Experts of a small language model: a sigmoid router.
Below are experts of layer 3 (counted from 0) of a mixture-of-experts language model. Rows are named router (the router's row for the expert), up (a neuron's input weights, with its number) and show model dimensions 0-191. Each number is 50 + 15 x the weight over its row's rms, rounded and kept within 0 to 99.
After each expert's rows: a language model's description of what the expert responds to. This comes from a sample of Wikipedia text that the model never trained on.

# expert 55
router:43 64 22 57 79 65 57 73 54 55 83 60 71 78 70 42 39 29 61 46 27 47 51 70 59 39 31 57 46 40 24 60 34 30 28 27 59 48 62 21 50 36 62 41 39 70 49 56 32 36 34 48 57 56 76 33 58 28 37 55 22 62 63 44 39 36 52 30 66 31 32 41 53 70 69 62 57 32 62 58 36 38 35 75 46 50 49 65 67 61 54 63 56 50 42 86 47 68 54 41 78 30 33 74 52 50 76 31 72 36 32 43 47 60 33 45 36 39 50 77 63 36 23 37 40 51 43 22 49 65 38 58 55 67 72 52 49 38 61 33 40 39 88 61 65 40 48 72 52 51 66 68 58 65 62 58 44 54 23 44 60 32 49 40 45 25 41 57 49 51 71 48 52 42 65 15 63 40 73 53 55 56 45 29 60 53 56 57 62 41 24 66
up0:44 45 42 52 43 60 41 56 47 47 10 55 27 33 63 81 31 52 43 33 69 44 67 59 54 40 63 40 62 52 69 34 44 58 65 81 40 25 51 48 55 53 56 63 47 30 46 68 61 08 70 38 22 51 39 58 44 51 43 71 38 32 40 32 73 86 64 43 28 71 59 70 55 32 23 63 26 51 52 56 57 45 68 62 44 43 54 57 57 61 12 61 62 45 47 60 45 70 49 73 60 48 55 24 31 38 42 82 53 64 63 61 43 46 47 44 23 70 68 29 26 34 71 37 49 48 59 25 63 76 58 61 48 39 48 52 46 52 30 47 85 37 38 30 44 94 49 23 59 67 36 57 47 35 65 65 49 44 46 50 63 28 71 59 43 61 44 62 35 46 73 60 54 48 47 59 49 54 36 41 59 43 48 63 50 66 61 57 24 66 59 25
It responds to: Articles, prepositions, relative words. Function words like the, that, which, of, for, about, often introducing clauses, as in "Information that" or "one of the".

# expert 12
router:69 61 30 67 58 46 63 64 44 59 32 73 66 43 67 54 37 82 49 45 55 31 38 46 36 30 41 55 68 79 28 45 32 34 40 26 71 73 53 46 61 26 63 42 55 61 46 36 45 34 27 48 65 62 50 53 56 56 45 35 70 50 44 56 49 52 35 47 73 59 57 32 42 61 47 20 15 08 57 63 57 40 49 64 49 53 52 55 43 55 68 46 54 53 66 58 51 43 65 32 67 10 27 58 56 14 39 48 30 37 43 48 91 32 14 44 57 65 41 44 58 31 47 69 51 39 34 65 53 13 61 24 51 38 49 49 72 48 56 38 33 59 42 70 61 56 48 38 46 52 44 40 55 62 53 39 57 62 61 51 73 82 66 60 50 36 45 44 34 80 37 42 56 56 38 74 27 82 74 55 48 64 43 40 73 69 51 60 31 45 68 56
up3:41 58 55 61 50 21 16 52 45 35 56 19 60 34 86 80 57 44 45 67 24 41 74 59 48 57 48 47 61 71 43 31 52 41 51 42 55 32 59 32 38 42 62 63 21 42 62 57 32 58 51 45 83 47 29 80 69 57 19 59 56 15 69 40 52 48 47 72 70 54 95 14 35 53 46 50 47 63 58 23 54 51 56 67 53 43 65 47 62 49 46 53 49 39 46 45 49 34 54 79 45 32 44 50 45 53 40 48 34 77 37 55 26 32 44 59 68 62 69 51 14 56 43 43 70 72 33 42 58 58 52 59 49 60 33 45 51 72 55 65 67 23 50 33 37 62 43 65 44 56 50 33 35 46 32 59 50 46 40 51 52 56 55 49 38 44 70 73 40 35 59 49 60 58 73 66 06 43 63 78 51 26 25 38 50 45 43 72 51 64 51 51
It responds to: Name word endings. Final pieces of foreign place and person names such as -ica, -ya, -ah, Kong, Island, plus words like people in infobox keys.

# expert 18
router:39 72 37 57 33 52 65 35 14 58 59 52 70 60 58 45 42 56 45 54 28 49 39 58 58 33 31 47 65 57 68 60 26 47 37 68 29 69 45 51 50 56 70 37 57 44 31 28 47 65 48 63 33 50 43 37 67 28 54 25 48 70 70 43 55 42 67 39 08 75 50 58 50 49 66 63 08 66 55 93 59 38 62 31 48 57 43 33 75 68 67 37 73 62 52 72 57 63 33 41 61 36 53 52 42 49 49 56 33 43 26 41 61 58 30 30 18 41 56 76 63 45 41 68 53 45 45 76 33 63 73 58 58 39 53 61 39 33 60 40 39 37 36 71 59 43 60 42 50 48 59 58 64 32 62 40 34 63 59 59 66 52 25 43 65 00 31 49 44 50 50 36 22 44 47 23 35 46 56 69 38 53 80 69 54 60 67 45 54 64 68 61
up0:58 59 52 50 81 25 43 56 10 38 38 48 58 53 64 71 63 40 63 33 59 60 48 23 46 43 47 56 70 59 36 23 33 57 44 56 39 57 31 51 43 46 37 46 49 32 40 37 73 72 57 64 34 33 16 27 68 45 43 50 38 73 37 70 43 57 42 72 29 52 52 56 56 21 67 51 43 56 29 62 63 51 81 33 52 20 43 66 56 58 68 25 51 45 59 64 67 39 46 45 54 67 75 38 43 41 60 29 55 65 65 68 56 65 52 46 48 68 51 55 58 43 68 62 24 58 53 59 28 41 50 23 57 41 41 41 27 30 71 51 63 36 22 35 59 54 95 41 49 52 54 47 53 62 35 57 43 49 65 43 65 40 24 57 75 53 39 37 71 72 67 65 19 05 56 84 51 47 66 73 53 47 61 69 44 35 58 48 39 40 48 43
It responds to: Function words after auxiliaries. Articles, be/been/become, only and as after modal or auxiliary verbs in prose, as in can only be, the, were.

# expert 30
router:54 43 28 71 21 46 44 55 45 80 59 71 75 61 58 19 29 39 32 68 50 35 27 54 36 77 63 59 80 84 31 57 63 41 39 54 30 71 67 50 57 44 63 49 57 70 59 34 49 26 56 59 68 41 68 55 52 45 48 17 56 54 34 49 72 50 70 50 41 54 36 26 45 59 72 21 54 17 45 45 51 48 51 39 11 40 59 31 47 31 51 43 40 61 60 50 38 61 34 41 58 26 69 55 43 55 51 49 31 31 31 39 54 12 44 48 40 35 59 53 68 21 43 57 48 42 46 40 50 48 57 44 21 68 64 56 57 37 56 41 50 37 50 77 72 37 35 36 42 51 52 47 70 40 56 43 65 55 67 61 64 58 28 52 34 38 45 43 40 69 23 65 63 52 69 55 26 77 50 70 50 50 72 64 79 43 62 74 41 40 80 40
up0:49 43 34 80 64 65 38 48 29 43 53 47 65 34 48 49 62 34 29 42 62 32 44 51 39 81 78 54 64 47 25 45 58 58 59 50 35 43 48 40 59 35 58 66 49 47 69 60 49 34 29 52 61 60 27 46 52 47 56 52 61 37 35 54 41 38 70 44 30 56 59 30 55 43 65 18 92 61 24 50 48 34 69 44 31 22 71 58 62 08 31 23 39 74 50 25 60 35 49 62 57 30 69 61 54 45 35 46 35 67 22 47 48 53 70 51 62 25 49 54 49 29 62 52 60 50 54 48 55 53 73 42 34 58 44 66 37 48 55 58 37 39 21 56 39 26 64 34 50 75 40 48 90 37 36 81 60 54 38 59 82 72 25 57 47 51 67 54 50 39 21 76 51 47 55 60 28 63 56 78 62 35 45 39 76 59 40 38 39 41 45 35
It responds to: Personal names. First names and surnames in lists of people and credits, such as John, David, Thomas, Gibson, plus words following a name.

# expert 44
router:52 57 25 56 58 23 56 47 59 53 59 68 27 65 51 83 56 61 49 45 28 60 61 34 59 44 47 59 86 55 54 45 33 22 52 22 54 66 48 51 69 58 72 45 69 77 45 50 48 27 49 84 62 78 50 56 37 38 53 32 64 37 74 20 47 42 41 32 36 66 77 26 74 71 81 33 25 19 53 39 72 44 43 60 35 69 54 65 38 46 67 14 12 55 45 33 55 42 76 45 84 71 61 69 44 56 37 47 34 48 33 36 41 64 51 62 54 75 49 37 36 31 56 51 42 33 35 64 69 58 54 41 65 58 60 57 32 29 56 54 43 51 66 35 59 40 39 38 42 45 55 35 65 29 50 46 52 72 50 50 42 54 53 23 44 31 36 62 33 72 33 35 55 50 46 32 40 61 78 62 52 32 43 55 61 64 42 50 53 58 47 59
up5:32 69 43 69 50 41 37 17 25 31 45 52 42 52 51 92 64 56 38 61 71 51 62 48 53 39 46 49 63 70 43 48 43 66 41 49 66 57 55 16 74 24 41 38 45 31 29 53 64 41 42 72 30 56 40 59 34 32 51 78 51 62 29 24 45 58 36 61 53 85 47 50 81 55 75 37 61 48 66 50 60 38 58 54 50 28 50 51 23 48 55 45 41 55 42 41 35 49 66 52 51 65 60 42 57 56 37 45 49 68 55 56 31 45 49 73 46 63 35 61 40 26 77 38 46 71 68 56 72 67 46 33 65 70 47 46 20 49 37 62 42 41 91 25 37 34 77 57 61 51 47 59 37 61 69 73 71 45 67 75 60 46 41 58 29 40 32 41 58 65 37 43 23 50 54 25 64 55 53 49 51 23 31 79 15 43 64 68 69 54 48 41
It responds to: Foreign word-internal pieces. Lowercase middle or ending fragments of non-English names, often h, ak, ach, ş, e.g. Ipoh, Džumhur, Myung-bak.

# expert 59
router:44 54 56 55 44 49 74 31 72 49 62 50 34 69 47 26 28 45 55 34 40 59 57 43 58 63 49 38 44 41 37 46 47 35 44 59 29 73 57 64 45 62 54 50 55 49 31 31 45 40 40 24 62 37 62 58 66 48 46 52 33 47 55 67 83 42 43 46 79 74 60 89 58 57 56 55 37 67 46 67 35 17 40 40 58 74 17 38 49 95 51 53 99 74 61 55 35 69 42 32 59 61 43 69 46 38 69 55 39 36 70 41 69 50 48 53 46 49 44 42 59 54 57 69 74 32 42 59 55 45 67 40 12 35 19 43 59 50 51 64 55 59 65 59 64 34 52 69 44 25 60 49 45 55 67 28 54 63 49 60 25 07 76 57 35 42 37 46 71 42 71 43 31 54 52 32 36 44 57 59 60 69 65 42 57 57 42 33 70 14 61 52
up0:45 34 42 36 43 60 41 65 64 50 27 33 49 49 42 75 51 45 49 22 61 49 62 67 54 45 32 39 29 42 68 26 43 66 69 63 66 29 57 49 60 50 23 57 23 44 77 48 32 78 56 70 72 42 38 70 35 48 83 28 57 39 42 50 47 61 51 47 44 46 30 48 77 35 57 64 69 73 38 62 43 40 72 49 33 86 64 59 46 42 56 44 46 59 38 44 45 47 61 59 33 17 52 49 51 55 24 48 52 66 48 74 57 22 38 57 64 57 59 63 53 70 68 28 47 75 76 56 51 34 63 43 37 68 61 43 67 74 39 50 27 41 22 26 28 82 53 33 74 66 61 32 43 61 29 58 64 53 28 48 51 60 36 46 43 73 36 35 81 36 73 57 52 37 70 51 74 43 44 32 66 18 38 59 39 38 54 46 46 40 41 26
It responds to: Infobox labels, name modifiers. Colons after infobox field labels (Type:, Political position:), and adjectives opening names or titles such as British, National, First, Best.

# expert 60
router:40 60 38 80 60 45 54 34 44 73 56 82 45 56 73 40 50 72 43 66 37 49 43 59 73 56 57 65 71 73 33 49 48 33 48 24 64 42 43 39 56 48 60 34 48 53 51 11 40 44 54 55 66 67 45 66 40 25 41 41 44 81 80 54 55 24 58 31 82 42 43 37 47 63 49 22 58 82 27 32 42 37 41 45 67 83 61 49 63 60 49 51 47 57 36 42 54 52 54 43 55 37 40 36 37 56 62 55 26 44 54 23 54 18 37 62 29 55 31 22 53 47 44 56 75 49 35 76 36 43 58 63 57 68 40 24 53 50 55 47 60 88 32 52 56 40 34 69 41 48 65 27 55 39 51 30 31 59 73 48 58 39 57 34 56 45 34 36 13 37 59 53 30 87 60 43 38 40 61 53 22 49 69 40 64 59 55 64 43 23 50 50
up2:58 68 54 33 42 77 70 70 65 52 37 80 56 32 27 59 63 66 43 60 86 38 36 85 40 58 66 31 14 62 36 52 45 50 33 34 65 32 33 45 47 37 46 55 60 52 49 61 53 50 50 55 74 48 38 54 44 55 45 59 40 59 38 55 58 14 58 50 58 32 32 49 73 40 49 40 28 57 47 40 43 45 72 70 53 44 50 51 57 45 21 58 52 79 31 65 42 64 26 53 45 50 69 15 33 30 57 56 41 44 37 45 48 55 47 70 33 36 28 61 57 59 49 29 45 44 71 50 43 12 79 44 37 46 35 57 48 54 57 80 43 32 55 58 25 73 39 46 49 39 31 51 80 55 52 48 37 73 35 66 69 57 43 34 89 51 76 47 36 33 51 46 77 58 31 39 47 46 57 56 46 36 78 18 55 59 57 82 60 59 43 46
It responds to: Colons and list punctuation. Colons after infobox field labels like Website:, Walk-on music:, Founded:, plus semicolons, commas, including, and pipes before listed items.

# expert 33
router:39 65 47 45 55 50 60 56 58 78 60 62 72 61 44 38 25 63 30 69 35 53 41 37 65 65 40 66 36 75 53 47 40 39 61 30 43 65 42 59 85 47 48 41 53 53 58 48 44 54 59 49 69 24 70 63 57 33 31 34 63 82 63 57 65 84 26 62 52 72 58 27 56 62 31 69 31 54 40 50 23 42 39 48 40 53 39 42 37 33 41 41 46 75 53 75 54 70 31 48 87 59 60 49 21 18 46 54 49 43 52 38 60 55 38 45 66 43 50 50 61 19 28 55 29 43 49 60 35 47 49 71 46 59 62 69 58 81 62 27 34 84 63 51 69 72 45 69 29 45 56 54 53 38 74 24 39 43 68 72 72 51 61 34 29 32 58 42 34 45 28 36 43 55 60 42 28 64 48 55 31 57 50 63 62 34 70 83 33 54 59 66
up0:57 60 65 48 22 68 57 66 52 48 69 23 45 42 57 62 65 74 42 57 46 67 50 52 47 63 69 61 34 51 49 51 59 45 42 44 24 63 76 23 94 33 24 61 54 58 59 56 72 65 85 41 47 63 54 46 82 72 45 45 57 43 35 43 59 83 53 71 56 52 50 28 51 63 33 51 36 71 53 42 31 29 44 59 59 43 55 71 76 43 49 50 64 39 66 59 37 41 25 64 59 61 51 32 54 61 46 29 44 37 51 32 45 54 55 58 52 49 54 33 44 62 36 51 32 47 82 43 25 33 40 48 48 71 64 55 65 65 27 35 57 57 54 41 41 82 49 32 45 73 43 44 46 27 50 37 26 35 64 48 53 30 59 43 43 69 44 43 53 43 16 50 13 45 55 48 76 67 42 31 47 03 59 64 58 42 64 75 38 85 42 55
It responds to: Places and nationalities. Country, state and nationality words such as States, France, American, especially State in university and senate names, plus year digits.